{"num_hidden_layers": 13, "hidden_size": 160, "n_experts": 32, "experts_per_token": 2, "d_expert": 96, "d_shared_expert": 0, "hidden_act": "swiglu", "moe_layers": [0, 1, 2, 3, 4, 5, 6, 7, 8, 9, 10, 11, 12], "router_score": "sigmoid", "normalize_top_k": true, "routed_scale": 1.0, "balance_loss": 0.00124, "balance_bias": true, "init_std_router": 0.0117, "lr_router": 0.00249, "num_attention_heads": 2, "num_key_value_heads": 1, "head_dim": 64, "vocab_size": 14612, "norm": "rmsnorm", "norm_place": "pre", "norm_eps": 1e-05, "positions": "rope", "rope_theta": 10000.0, "rope_fraction": 1.0, "qk_norm": false, "attn_scale": 0.125, "tie_word_embeddings": true, "parallel_block": false, "init": "uniform", "init_std_qkv": 0.0382, "init_std_o": 0.0, "init_std_up": 0.0382, "init_std_down": 0.0, "optimizer": "soap_variant", "learning_rate": 0.0043, "lr_mult_qkv": 0.7, "beta1": 0.95, "beta2": 0.99, "lr_head": 0.00743, "max_grad_norm": 2.0, "warmup_steps": 200, "schedule": "wsd", "decay_fraction": 0.392, "decay_shape": "linear", "final_lr_fraction": 0.1, "batch_tokens": 65536, "max_seq_len": 1024, "doc_mask": true, "train_tokens": 474500000, "max_steps": 7241, "dataset": "wikipedia_en"}
Below are experts of layer 2 (counted from 0) of a mixture-of-experts language model. Rows are named router (the router's row for the expert), gate (a neuron's input weights, with its number), up (a neuron's input weights, with its number) and show model dimensions 0-159. Each number is 200 + 20 x the weight over its row's rms, rounded and kept within 0 to 999.
After each expert's rows: a language model's description of what the expert responds to. This comes from a sample of Wikipedia text that the model never trained on.

# expert 26
router,177,187,193,207,184,203,224,175,216,202,216,208,213,232,198,227,192,190,171,184,217,216,196,223,183,230,180,210,208,204,217,224,213,182,163,188,191,205,215,216,215,219,183,176,202,214,204,207,230,181,205,190,245,190,182,148,192,200,165,196,230,203,215,226,180,201,206,206,186,199,175,190,208,156,195,190,212,160,156,193,190,215,214,203,180,204,181,175,192,192,205,175,212,210,182,231,249,220,231,180,201,164,221,202,240,161,221,188,214,214,199,191,194,226,231,193,241,211,222,218,212,203,182,197,193,246,220,176,197,199,171,224,198,222,184,194,178,206,183,231,191,190,230,178,225,183,208,226,229,186,187,217,213,184,207,173,201,184,212,180
gate4,219,184,177,179,204,220,199,225,171,193,192,187,187,203,212,181,191,194,168,188,169,210,192,189,192,228,203,248,210,178,227,207,185,227,183,177,197,202,208,229,207,197,180,187,183,194,234,191,183,195,165,203,200,162,204,163,164,215,209,235,231,198,203,198,232,200,220,198,213,212,222,172,213,188,212,181,214,183,212,192,222,205,219,183,210,171,182,191,193,207,204,176,209,194,212,168,229,173,183,199,191,221,157,217,226,173,213,221,132,189,219,207,189,202,236,181,198,220,208,188,226,202,214,179,175,204,211,216,229,174,205,178,192,183,136,202,157,219,183,198,203,183,201,214,232,206,192,220,200,206,202,198,185,172,203,213,203,229,201,168
up4,212,194,187,214,173,220,201,204,194,204,189,210,204,224,192,171,183,221,186,219,236,208,185,155,202,160,220,214,205,190,216,234,209,190,207,207,200,219,202,210,166,172,218,176,214,169,203,180,157,178,185,215,218,224,192,189,199,197,194,196,230,177,180,198,191,204,181,192,192,226,219,175,237,193,205,243,198,204,177,183,226,211,205,154,220,180,210,190,160,200,204,199,211,194,174,158,149,187,207,182,204,210,220,214,184,178,200,180,194,204,185,167,174,237,212,185,181,193,177,217,206,199,190,174,214,211,242,185,251,207,194,213,174,205,189,200,190,202,181,238,161,176,228,188,206,178,187,193,205,195,197,214,198,200,249,189,220,221,219,202
gate5,187,175,184,210,183,188,215,241,204,210,198,199,193,194,211,220,189,174,195,188,215,198,169,180,155,219,194,212,186,204,254,191,173,158,221,206,181,218,225,196,237,158,223,194,217,170,186,230,189,167,186,216,163,165,239,207,206,199,182,159,229,186,184,210,186,195,220,216,189,233,187,209,215,222,205,219,199,202,204,193,186,212,214,193,234,206,193,184,213,225,200,207,184,205,204,195,218,202,189,175,179,192,179,219,190,191,209,202,200,164,212,168,228,165,196,189,202,229,226,189,208,208,190,199,222,201,197,189,217,203,193,218,218,191,225,176,185,168,168,210,217,165,191,204,177,190,179,225,214,243,188,188,223,186,142,192,178,204,188,189
up5,183,208,212,209,209,220,223,211,178,205,204,194,217,197,144,244,196,207,195,226,198,194,185,218,218,206,186,171,196,191,220,194,223,183,208,213,215,202,184,198,177,171,224,180,190,193,184,199,200,219,231,160,219,204,201,196,208,226,182,173,209,205,193,210,178,188,204,210,186,207,185,196,205,263,187,190,221,198,218,151,207,197,198,184,198,193,194,217,203,241,173,200,179,182,199,192,200,172,206,200,212,141,246,189,197,177,200,206,203,185,252,185,190,220,226,205,207,232,210,202,182,189,202,210,209,203,213,175,221,211,223,174,172,229,192,219,200,183,241,197,199,171,206,233,232,232,241,200,179,198,193,205,204,232,172,184,223,205,243,204
gate6,215,203,193,192,214,192,158,187,184,173,222,181,214,194,203,178,223,194,179,236,193,196,222,197,179,203,182,205,186,197,219,223,195,200,209,213,222,219,201,180,187,152,185,171,227,213,200,209,204,213,207,194,157,174,189,209,204,202,179,204,178,205,207,196,195,197,214,201,204,179,252,210,225,182,190,189,202,203,164,185,215,207,228,192,213,177,204,221,197,208,244,216,186,193,165,168,246,163,209,183,231,197,176,205,213,210,180,184,201,212,212,203,220,233,240,184,242,193,195,197,177,168,174,237,178,217,199,188,160,244,236,179,178,194,181,198,208,165,208,210,205,200,218,224,167,209,215,240,188,173,191,180,207,183,213,199,215,186,218,225
up6,207,177,213,206,198,217,238,207,200,196,207,190,187,222,241,190,194,213,166,213,193,200,193,198,184,174,202,200,184,213,186,228,193,245,190,210,200,224,171,159,199,218,219,237,190,211,209,215,203,200,179,206,204,201,220,196,216,197,190,179,220,211,199,200,228,160,164,216,204,207,233,214,191,171,171,170,209,186,191,185,193,202,204,253,198,180,200,191,201,209,190,162,202,179,163,160,188,217,213,214,211,228,183,206,221,202,196,215,190,192,198,216,191,176,211,203,169,224,201,179,212,225,154,202,210,234,233,179,218,141,184,190,210,159,212,212,181,207,195,212,173,171,149,197,228,171,227,202,197,225,202,192,208,196,202,231,219,191,209,181
Common nouns heading a noun phrase after the or his, followed by of or in, such as group, name, team, season, University.

# expert 11
router,191,194,179,203,176,206,194,199,219,209,181,214,208,216,197,201,192,221,212,157,205,178,180,217,173,218,180,205,219,205,191,209,188,217,183,187,144,221,206,194,191,197,199,189,209,174,218,173,186,177,184,237,228,151,203,169,218,209,198,241,245,210,223,201,192,196,212,178,188,217,175,182,211,151,183,214,211,206,175,201,205,206,212,201,192,215,183,200,188,183,203,158,230,222,154,210,200,215,225,165,215,200,215,183,219,193,254,170,195,195,176,196,207,200,243,190,202,200,218,226,187,182,219,196,214,223,182,183,173,217,174,205,177,217,187,216,206,199,207,236,160,206,214,196,227,217,200,204,240,221,213,200,177,209,199,191,188,183,225,161
gate0,218,184,193,207,220,186,218,201,192,204,194,184,179,204,173,196,205,181,203,206,246,189,214,194,215,228,188,163,183,248,188,213,163,184,205,228,178,205,199,213,218,205,198,208,153,199,196,184,222,194,187,206,202,179,193,212,173,221,208,196,184,224,172,189,181,197,191,186,224,232,201,215,209,207,197,194,219,235,194,225,215,216,201,189,193,163,187,206,192,218,211,229,163,210,164,193,207,205,186,195,182,166,204,214,231,180,188,197,212,160,167,186,188,210,165,216,170,209,198,229,155,173,178,260,209,171,206,207,197,224,190,205,203,222,176,208,222,166,181,219,192,206,170,230,174,245,201,205,196,199,182,195,217,212,241,187,198,191,165,212
up0,183,227,177,205,156,184,185,211,196,184,212,183,179,225,172,203,187,212,208,234,189,195,190,182,164,174,234,225,214,217,233,208,147,227,229,207,205,186,216,197,200,220,176,176,196,208,191,190,191,181,242,206,192,208,185,201,252,206,196,194,227,205,237,194,174,217,177,221,199,165,195,200,221,181,226,196,210,159,175,211,234,222,209,191,175,219,182,187,216,190,196,224,183,201,202,210,201,187,203,190,186,194,179,220,176,178,201,192,204,224,191,230,221,204,239,201,190,199,204,207,201,189,205,217,204,196,203,201,192,228,181,199,204,186,195,243,174,185,223,206,187,195,231,201,219,200,189,155,205,180,199,210,164,173,165,161,182,222,235,238
gate1,194,185,211,191,184,191,169,208,207,210,213,168,191,189,198,201,213,212,229,171,208,193,198,174,230,214,240,218,215,195,253,196,217,172,174,184,197,214,171,205,197,198,205,166,216,232,209,158,195,189,201,206,193,195,214,205,213,179,236,200,238,234,229,184,207,209,172,199,151,186,218,179,201,233,178,180,210,202,181,201,194,189,189,184,221,235,210,227,209,208,186,221,177,223,190,163,214,194,237,185,211,178,175,186,178,156,180,213,214,223,186,156,218,188,188,226,185,180,206,211,183,207,220,220,209,188,215,211,211,208,180,219,222,208,218,186,157,212,192,205,233,179,216,199,219,218,193,190,177,203,157,207,207,234,191,202,203,188,190,158
up1,200,198,179,183,207,204,194,204,201,169,181,211,221,192,208,162,204,188,168,228,188,182,170,193,200,232,202,208,176,206,194,169,205,182,211,244,193,227,229,206,210,231,184,188,214,193,213,174,197,210,198,208,163,225,168,201,224,221,197,212,165,223,186,231,211,202,208,180,205,188,179,197,171,198,192,212,189,218,202,184,182,188,218,205,175,178,198,242,188,206,202,183,220,219,183,212,189,183,181,190,226,235,230,182,247,189,179,195,177,201,180,209,234,199,244,204,177,178,178,224,214,221,175,199,217,200,142,175,215,200,212,197,180,180,152,232,188,195,168,197,189,191,176,233,220,172,214,225,193,189,197,162,192,198,181,212,207,231,213,214
gate2,189,199,182,191,194,210,179,198,231,236,215,191,173,212,217,208,201,239,210,186,225,221,197,187,199,188,216,221,206,206,158,193,177,192,203,183,159,208,234,248,191,199,230,179,197,156,223,213,204,164,199,188,208,204,210,189,202,214,201,239,211,207,195,228,206,214,184,229,195,161,190,190,195,179,158,215,182,221,186,188,206,206,187,187,158,149,228,197,188,215,223,184,209,221,205,174,236,184,235,209,185,220,204,181,208,175,191,186,194,196,215,198,186,236,200,196,222,183,208,177,198,214,173,224,191,203,202,212,193,211,185,228,255,186,191,225,232,201,213,218,224,227,210,177,185,181,172,208,194,183,231,229,195,225,209,192,227,212,183,219
up2,190,203,222,178,233,158,222,189,187,235,203,166,218,228,228,186,186,203,202,218,213,169,191,200,180,236,224,204,178,226,202,158,219,193,176,238,213,181,215,214,191,221,169,225,191,225,186,254,216,193,202,219,207,204,245,222,217,201,191,185,176,176,180,171,179,195,185,206,222,200,211,202,206,206,212,206,181,211,210,211,212,215,187,200,204,208,166,220,234,194,174,195,236,198,211,238,176,210,185,176,192,209,156,197,211,157,197,204,198,165,214,183,222,228,204,218,184,214,213,213,181,207,180,215,189,200,221,232,228,198,192,215,223,186,202,173,221,163,218,226,203,191,186,218,216,227,189,191,192,196,180,215,198,202,152,201,208,201,178,211
Digit pieces and years in dates, tables and coordinates, such as 2009, 00, 33, plus month names and under.

# expert 29
router,206,187,181,183,173,196,228,199,205,207,201,213,195,208,213,187,199,192,195,189,220,200,186,203,189,220,180,197,212,233,190,239,206,182,193,174,178,216,216,175,212,198,202,158,240,205,229,228,205,190,175,225,239,167,195,197,211,189,213,188,234,175,223,220,196,204,207,199,193,196,177,145,208,182,182,192,204,191,175,189,198,178,193,201,235,205,189,168,217,193,243,200,181,227,193,216,196,240,216,215,220,189,237,211,188,161,193,173,230,189,204,175,222,185,234,220,185,232,199,212,231,175,171,192,170,223,191,192,220,203,167,209,185,217,157,213,215,183,172,220,174,239,210,213,229,197,207,188,204,190,184,220,219,192,218,195,187,179,244,203
gate0,219,179,187,194,212,197,173,159,198,248,217,196,208,206,198,212,202,154,238,203,171,230,206,176,195,239,166,183,192,200,213,215,216,209,226,187,212,204,234,178,223,179,191,199,191,186,196,213,223,211,205,226,189,186,157,187,199,197,206,181,180,179,175,181,205,174,229,201,188,219,195,192,202,232,190,217,201,187,225,207,195,221,204,201,205,190,206,214,199,214,180,184,177,210,223,260,194,187,213,226,166,181,210,209,204,216,176,186,180,226,231,180,184,200,230,190,186,195,226,212,205,197,202,183,216,164,200,199,199,233,211,197,214,176,202,213,184,188,200,218,206,234,166,193,233,192,181,205,193,223,220,197,158,161,181,208,159,184,203,144
up0,178,204,215,196,202,193,197,219,187,242,224,167,222,209,191,184,190,233,210,224,214,186,188,196,208,187,199,185,179,203,220,158,190,166,195,202,200,178,199,207,164,228,201,219,201,210,208,215,240,163,233,201,242,207,220,197,226,160,209,219,214,206,190,178,199,228,235,200,170,202,204,183,202,198,183,218,193,196,206,181,220,187,190,203,179,242,219,211,232,198,160,192,227,204,195,185,230,173,213,200,190,198,203,201,197,222,212,200,188,208,212,206,211,233,203,187,196,176,228,200,183,207,191,186,204,210,143,216,176,241,205,235,156,230,189,206,205,161,183,222,257,191,211,208,198,213,221,196,237,214,190,181,235,214,219,201,193,187,199,194
gate1,196,225,196,173,193,190,220,194,191,189,222,198,191,200,202,218,192,215,209,171,225,203,196,196,211,217,194,198,215,197,188,180,173,202,239,144,205,195,198,230,167,211,204,224,197,236,229,181,210,213,228,230,215,226,196,205,199,190,230,232,212,187,243,241,189,198,210,233,193,223,191,177,175,212,193,199,189,204,189,189,191,199,199,162,244,165,197,188,209,201,188,199,201,222,211,178,216,243,221,179,212,191,233,222,210,211,194,190,231,218,182,227,202,164,225,194,185,209,189,173,161,204,188,197,209,180,189,237,179,222,172,201,213,212,192,189,164,182,228,257,215,202,203,199,187,213,192,193,155,190,180,221,205,199,241,195,203,171,189,187
up1,181,163,224,203,196,175,194,178,220,224,180,215,185,212,193,159,217,167,201,191,175,195,172,189,203,207,205,206,198,229,242,206,202,199,197,229,199,181,218,193,240,203,191,203,194,191,201,207,197,227,237,182,202,243,199,152,219,207,201,220,202,195,167,204,195,251,210,197,203,176,167,208,179,209,177,229,222,225,177,206,183,210,218,222,161,182,195,159,165,210,221,208,165,163,209,201,210,189,216,172,211,222,186,188,205,183,181,197,197,197,230,242,188,205,219,189,202,222,213,183,200,220,183,199,214,239,219,219,234,186,243,217,209,203,189,201,213,191,232,241,200,217,209,217,225,195,204,181,200,195,232,225,219,204,221,192,222,195,206,199
gate2,216,201,235,187,184,183,220,175,179,186,208,224,212,193,197,180,195,197,212,207,211,194,157,173,206,202,209,211,203,223,234,227,208,198,221,190,232,244,182,198,225,193,197,247,180,200,222,237,244,159,179,195,191,223,177,178,209,191,201,211,186,220,228,211,194,214,186,207,190,197,195,219,228,192,183,195,174,197,191,213,192,220,205,202,223,194,190,180,210,225,212,229,240,218,219,201,170,202,156,197,179,220,191,181,217,220,192,174,204,182,248,203,201,203,203,190,196,198,199,228,234,209,198,219,234,230,217,190,195,202,189,234,189,210,176,183,174,158,206,183,188,204,190,183,183,227,160,190,177,206,228,255,173,210,198,206,193,228,218,197
up2,212,227,197,213,202,235,213,208,219,188,236,180,192,192,206,196,218,219,186,206,224,211,196,165,230,179,193,206,205,208,173,194,196,179,191,183,194,203,179,195,196,210,148,182,200,234,206,183,183,204,198,162,212,207,214,206,157,197,190,250,209,209,199,191,190,183,196,210,179,217,193,170,203,176,230,121,214,192,192,204,215,233,244,192,210,167,187,209,212,201,213,196,174,192,193,210,182,190,189,182,233,185,212,187,213,203,174,252,223,207,190,188,225,189,193,216,233,224,206,188,192,194,213,202,225,217,182,187,218,205,184,203,204,148,243,213,192,195,199,170,210,210,190,197,203,192,165,185,186,205,208,155,197,206,197,206,230,201,199,243
The verb was or were after a subject, plus pronouns he, his, it, its, her and semicolons in narrative sentences.

# expert 0
router,188,192,164,188,176,164,225,174,201,216,185,172,191,202,208,188,196,202,185,172,218,181,174,219,158,216,180,210,234,234,200,202,195,196,182,187,164,218,200,187,205,186,192,170,196,181,200,201,229,208,157,230,218,196,206,170,213,227,211,211,210,218,202,220,172,177,242,210,176,209,188,176,207,179,190,207,207,181,164,192,218,194,230,231,213,203,194,193,207,196,192,167,222,219,202,223,221,227,221,203,205,190,235,185,214,196,264,173,193,181,222,216,179,184,213,178,213,218,178,211,218,205,183,209,173,189,187,201,241,205,201,209,194,191,162,187,221,219,175,222,162,222,217,182,205,225,199,216,230,220,183,192,220,221,171,193,196,162,202,189
gate0,187,201,179,166,213,194,191,218,185,186,198,238,163,194,186,208,173,203,204,245,199,232,199,205,223,206,217,182,201,192,208,174,191,220,223,221,207,245,205,176,222,185,217,208,201,178,164,179,200,195,226,191,136,206,205,203,229,213,178,214,192,178,158,185,217,182,192,189,200,238,225,203,179,158,196,159,231,170,209,172,207,179,232,230,221,165,204,226,209,194,202,222,213,198,163,189,171,209,215,201,152,212,187,197,237,183,184,159,221,195,187,214,200,188,227,188,194,223,194,217,219,198,196,208,170,197,209,220,203,214,225,214,211,187,202,192,229,220,173,211,201,216,207,198,230,194,190,182,182,202,203,197,221,177,217,207,218,184,200,209
up0,227,155,157,196,203,174,176,185,179,163,211,226,187,181,234,188,208,198,164,194,207,206,251,191,212,210,192,218,154,235,189,216,171,219,197,173,206,196,201,191,203,194,189,226,243,148,208,208,212,187,212,201,191,175,177,205,202,210,224,171,214,215,218,186,150,143,201,179,178,207,225,214,182,201,194,186,213,194,178,192,178,177,212,215,222,203,211,197,201,216,179,196,198,235,193,209,185,193,184,217,189,195,204,184,208,218,202,204,221,226,201,190,197,188,203,176,169,230,194,176,197,237,178,213,215,211,200,219,201,216,212,212,238,174,213,199,231,210,201,222,208,217,209,184,155,197,204,216,196,196,207,226,175,182,207,186,191,157,204,196
gate1,174,179,196,216,181,193,210,224,219,206,171,198,209,190,208,211,163,198,200,220,220,228,224,204,167,204,204,213,199,219,184,213,224,216,209,227,188,195,187,202,193,178,206,206,207,196,200,146,176,208,169,202,203,200,179,211,216,211,230,222,230,168,156,206,212,191,222,194,222,220,215,163,205,148,190,242,185,177,225,181,208,186,173,205,205,189,184,190,217,189,202,165,184,210,165,207,224,167,151,230,172,179,222,197,210,191,210,154,235,185,231,223,188,231,202,175,196,180,204,196,220,192,209,201,164,219,218,233,180,225,194,185,169,221,174,215,230,189,217,203,213,231,208,195,202,211,179,201,222,185,198,208,210,193,198,199,192,226,200,209
up1,186,192,170,175,214,214,172,224,196,219,182,213,220,162,209,194,198,217,185,194,181,211,235,198,175,146,193,220,220,190,200,221,198,194,168,213,238,187,225,210,210,208,164,201,227,207,206,210,193,239,208,218,174,186,202,191,204,193,205,240,231,176,188,185,192,187,175,205,211,173,181,227,165,174,224,184,200,230,183,213,164,175,207,214,231,175,189,217,193,184,195,174,200,228,207,205,214,214,223,211,179,177,220,231,198,184,215,198,181,208,237,234,199,233,230,170,185,190,217,204,212,216,189,219,188,197,193,159,218,202,226,237,180,164,180,169,203,188,204,213,198,168,181,207,222,236,208,171,192,207,217,188,189,213,208,224,194,190,217,213
gate2,205,176,195,203,208,184,252,210,223,182,209,163,199,190,228,170,168,185,184,194,199,245,203,214,237,229,182,177,190,225,183,190,180,233,197,220,192,207,201,172,197,189,214,157,179,175,157,201,232,225,176,242,189,235,215,187,201,210,203,160,202,202,180,212,173,215,202,214,196,207,229,221,214,220,202,205,244,209,175,223,209,174,185,181,160,183,170,180,188,229,202,204,183,212,186,184,204,186,182,207,196,200,182,184,175,200,226,180,197,201,215,195,178,184,206,248,208,196,221,213,209,239,212,202,217,202,173,198,204,205,209,205,203,186,165,220,188,206,222,186,220,187,234,178,198,199,227,202,200,197,188,183,183,242,189,200,209,236,217,205
up2,218,235,213,190,238,218,156,195,189,194,207,211,172,181,205,193,197,225,202,224,202,194,224,195,225,185,198,238,194,185,176,174,222,167,207,169,201,175,216,194,218,173,177,197,211,197,204,201,187,180,219,177,218,173,225,211,207,193,201,203,223,203,188,200,245,197,218,178,243,210,145,199,191,186,218,203,159,239,200,158,239,233,221,215,198,171,193,192,181,222,207,196,215,199,182,195,213,230,193,202,202,174,192,233,191,223,227,192,187,206,179,159,173,206,183,202,214,200,193,208,204,190,204,213,245,205,221,165,204,208,192,192,213,211,199,192,172,191,180,214,199,226,207,206,195,237,207,217,203,229,210,239,206,152,185,220,206,199,182,221
Capital letters, digits and slashes inside acronyms, codes and numbers, often in tables and lists, such as RZA, SDF, WOFX/980.

# expert 18
router,214,184,180,178,174,179,203,173,192,196,190,179,175,196,214,179,163,205,183,181,236,221,184,222,185,199,191,151,212,198,205,232,188,208,156,181,206,214,202,229,200,219,182,193,213,206,199,204,197,187,194,216,198,208,219,172,180,201,176,217,195,204,215,216,177,202,209,172,219,211,181,172,200,175,163,209,207,190,184,202,193,185,186,212,197,214,188,188,196,201,199,178,206,211,162,200,196,216,236,197,234,203,236,187,192,187,244,187,191,203,160,181,203,206,244,186,226,204,189,242,187,216,224,198,182,187,203,147,219,203,207,229,185,205,170,162,234,219,189,241,170,235,223,222,194,202,202,213,196,201,190,193,205,182,191,186,153,172,241,193
gate0,198,240,186,211,228,173,185,226,213,233,213,195,153,204,199,177,188,213,192,219,216,182,244,173,201,189,202,185,197,209,159,232,222,203,210,216,227,194,191,213,186,179,187,187,227,199,219,205,192,201,211,206,194,165,214,202,165,162,171,189,207,196,206,224,189,180,243,215,204,185,211,222,192,179,204,162,173,210,184,182,198,203,237,217,217,173,177,200,145,194,234,221,194,173,209,190,230,192,184,203,214,212,205,197,214,228,226,205,203,203,231,191,171,213,185,187,193,199,239,221,217,170,196,196,233,210,203,193,193,190,212,183,193,191,188,227,188,200,198,213,209,165,194,212,219,250,177,233,195,194,227,224,225,191,190,177,206,200,189,155
up0,202,167,152,205,233,215,169,209,203,235,213,196,187,219,174,201,178,189,175,199,206,233,210,135,228,203,171,211,207,196,190,210,187,177,207,230,170,166,197,185,177,191,181,195,194,184,223,202,208,179,204,204,193,156,201,226,257,222,203,222,192,200,187,205,187,166,206,198,200,185,208,155,206,186,180,221,161,194,196,186,178,208,216,185,212,207,223,179,202,190,193,174,193,222,197,221,194,191,193,196,164,179,211,204,214,235,206,196,226,229,207,180,188,217,193,168,204,186,213,218,213,187,147,198,200,185,192,216,191,207,221,230,199,180,201,204,194,183,192,228,217,179,189,181,167,208,208,208,184,207,190,199,205,164,225,216,218,182,203,151
gate1,202,183,196,196,206,232,188,185,199,191,237,194,227,210,175,184,194,204,221,217,228,225,220,204,183,211,223,173,244,202,194,238,236,219,203,206,207,195,223,183,192,142,195,184,190,198,192,196,180,181,203,211,166,168,211,216,182,188,208,194,216,211,153,160,191,196,192,230,207,167,192,188,219,217,171,234,211,226,203,199,219,201,182,205,196,191,165,214,175,178,202,215,181,179,232,196,189,195,162,198,177,182,225,185,213,192,195,193,222,197,196,209,224,220,189,175,225,218,232,215,201,182,230,187,189,193,205,187,224,198,259,215,180,205,207,176,177,198,204,227,201,195,219,242,199,223,216,226,237,191,182,225,190,201,190,200,239,225,212,183
up1,191,191,175,189,176,204,179,190,204,183,232,190,184,212,240,183,194,234,202,189,207,175,177,171,176,200,215,222,183,197,222,201,213,215,204,212,164,217,234,166,207,235,202,205,185,189,171,196,207,217,201,196,218,218,197,172,264,208,243,194,221,229,187,196,169,195,208,207,206,201,186,184,173,204,148,237,152,188,189,228,166,181,219,200,184,201,178,216,217,202,189,198,188,193,175,215,215,196,183,209,177,195,191,185,193,218,170,213,215,217,209,219,155,171,201,194,195,185,183,179,187,190,212,200,176,212,163,188,221,172,174,207,228,183,206,201,193,228,209,216,160,217,200,213,225,167,198,185,206,191,191,221,178,158,217,200,192,203,194,209
gate2,205,180,207,235,217,182,210,202,241,193,186,179,200,215,184,190,177,210,211,224,205,182,224,197,218,190,175,187,230,165,208,196,193,209,214,203,166,240,202,222,175,184,238,207,177,195,196,215,175,217,227,210,186,197,151,153,224,185,198,178,221,223,220,218,213,219,200,217,201,207,189,162,214,171,179,225,184,207,221,169,215,186,183,172,210,189,191,173,210,236,193,185,223,191,202,229,214,223,220,178,213,205,177,171,219,191,211,190,160,248,222,220,185,194,194,198,195,225,193,181,178,199,243,173,220,187,186,245,196,233,235,197,181,197,202,190,194,178,219,192,213,192,211,197,219,206,210,229,195,199,213,221,200,207,219,213,167,179,215,179
up2,185,198,202,184,236,244,228,191,204,214,236,178,213,195,175,239,183,206,161,198,215,182,210,174,192,188,154,226,209,206,187,213,168,203,204,168,214,223,197,187,199,239,204,184,173,202,174,180,191,233,186,224,196,202,218,215,199,195,219,202,224,194,163,244,196,230,204,240,206,181,201,217,214,204,210,229,196,204,193,188,198,175,209,196,194,205,205,220,200,210,202,202,206,207,175,188,249,193,193,221,203,224,163,197,189,217,245,200,178,182,232,234,154,200,210,191,215,213,182,180,186,186,175,194,213,192,237,156,160,199,199,233,224,193,202,209,200,179,197,211,169,200,177,208,188,191,206,167,200,163,190,204,205,207,214,209,217,176,203,216
Prepositions for and at, plus opening parentheses, quotes and dollar signs after nouns, such as Museum of Art at, saxophone (, for several years.

# expert 28
router,213,194,171,213,175,202,219,160,190,205,186,205,179,229,187,180,200,199,200,178,196,209,189,249,180,188,167,168,219,191,179,227,189,178,212,213,218,240,190,216,223,196,193,158,211,221,223,205,188,190,185,236,228,196,189,192,186,185,212,219,238,170,177,215,195,198,202,176,202,251,144,199,182,198,180,184,196,196,157,213,234,189,206,216,225,220,198,185,178,188,230,172,226,193,192,202,218,218,198,193,189,190,198,158,232,165,208,187,216,181,177,219,161,187,221,196,180,207,236,220,185,177,211,194,162,200,201,176,224,219,198,200,196,215,169,217,211,195,190,198,187,198,210,214,214,184,195,185,240,197,185,225,201,195,177,201,173,194,217,191
gate0,222,225,188,172,169,154,187,205,243,179,163,181,195,177,211,187,212,171,182,201,229,223,189,199,183,192,237,191,224,234,188,193,189,194,212,204,204,249,195,171,167,200,213,220,179,216,212,177,197,204,210,210,244,196,190,229,189,193,183,223,206,199,184,224,170,222,195,193,198,218,235,232,199,188,193,220,193,170,173,208,193,232,183,185,187,186,193,215,223,183,190,155,195,240,187,198,181,214,189,167,198,193,166,160,184,187,201,193,213,226,138,213,188,207,228,231,188,184,200,204,199,203,190,212,216,170,196,195,179,203,192,240,186,184,185,209,189,214,209,190,188,200,203,198,177,216,211,183,197,220,214,190,193,217,211,176,177,197,208,158
up0,222,204,187,150,196,191,174,202,201,170,206,205,179,182,215,219,218,146,175,243,203,152,199,164,188,160,210,181,194,185,191,215,214,190,195,189,208,244,175,191,196,223,192,159,187,198,182,223,188,173,191,184,173,202,206,187,207,220,241,225,230,217,215,188,219,211,227,198,197,225,213,213,237,187,233,221,176,196,200,207,211,212,193,178,194,176,194,225,211,237,201,189,187,194,230,212,224,232,183,188,188,225,206,226,202,179,211,243,217,173,194,180,222,218,210,204,196,209,189,172,167,181,195,191,199,179,178,203,190,204,177,215,198,190,183,194,202,204,231,228,178,194,234,210,202,206,203,177,170,184,178,192,169,225,213,204,205,178,226,197
gate1,162,167,190,190,219,202,211,203,233,228,188,182,182,192,207,190,211,172,205,167,212,189,207,206,217,180,162,210,222,216,176,204,181,202,194,185,233,231,201,210,241,203,185,248,202,208,203,172,196,192,225,204,225,224,215,181,217,252,178,190,172,218,185,217,225,222,197,190,168,229,215,204,200,186,200,170,229,222,154,217,187,174,213,210,220,185,202,175,218,213,219,187,199,217,193,209,172,233,199,208,180,207,179,216,207,214,173,189,206,193,182,179,206,243,199,219,226,257,230,187,236,205,205,222,173,191,214,203,178,191,213,188,224,229,227,181,212,210,218,176,205,206,208,206,171,183,190,201,187,168,198,186,211,174,202,190,185,169,188,196
up1,180,177,227,188,193,197,227,232,198,219,189,205,192,188,207,219,162,173,207,189,195,226,192,171,145,213,183,203,178,214,187,184,221,207,188,194,193,207,195,202,203,209,208,199,218,200,202,257,178,254,191,191,228,211,214,206,247,189,178,192,195,206,194,193,220,226,188,187,195,220,228,173,231,184,219,186,228,201,220,227,196,166,211,203,234,218,231,190,210,183,230,218,210,203,191,203,219,200,177,194,227,173,219,206,214,224,188,199,194,234,198,172,211,239,175,206,202,200,156,183,233,226,161,179,205,193,227,148,201,198,198,206,230,200,207,180,200,214,180,208,217,205,201,212,223,174,178,196,198,217,171,194,183,203,203,188,203,240,165,209
gate2,164,185,196,220,228,186,204,157,254,175,225,207,193,205,183,208,188,211,198,202,202,214,184,243,235,206,204,221,162,167,187,188,191,230,171,185,170,212,211,199,199,197,200,248,187,194,225,193,211,204,223,226,196,228,208,221,173,210,176,196,232,194,193,200,184,222,163,214,229,184,183,193,183,216,168,258,185,249,183,209,189,176,202,203,186,197,185,166,202,214,193,212,208,213,201,211,183,195,217,207,215,208,186,183,209,234,233,169,190,195,192,171,166,201,184,209,259,213,215,182,187,206,154,225,242,205,223,213,209,195,197,198,200,187,214,205,205,207,200,197,181,213,200,191,184,205,203,205,202,207,217,170,190,200,223,188,198,201,223,195
up2,223,205,207,183,242,216,186,180,165,187,154,185,215,189,204,200,216,178,216,222,206,215,217,190,199,209,226,200,234,190,240,210,167,195,214,219,244,215,174,168,224,212,180,182,221,211,156,214,199,185,203,212,211,176,210,218,185,207,186,211,177,206,211,225,194,147,168,192,201,198,214,194,203,221,214,205,223,199,175,213,217,214,184,208,206,231,181,217,212,208,205,222,224,186,235,222,193,201,189,216,258,199,206,190,215,155,162,207,195,209,206,185,196,201,183,208,174,181,153,190,220,202,231,178,185,199,200,201,220,221,207,188,218,191,154,192,206,202,215,187,205,169,203,220,187,208,177,189,219,231,222,181,227,222,168,217,182,211,216,211
Numerals with a leading space in tables, stats lists, dates and measurements, such as 0, 5, 16, and slashes between career figures.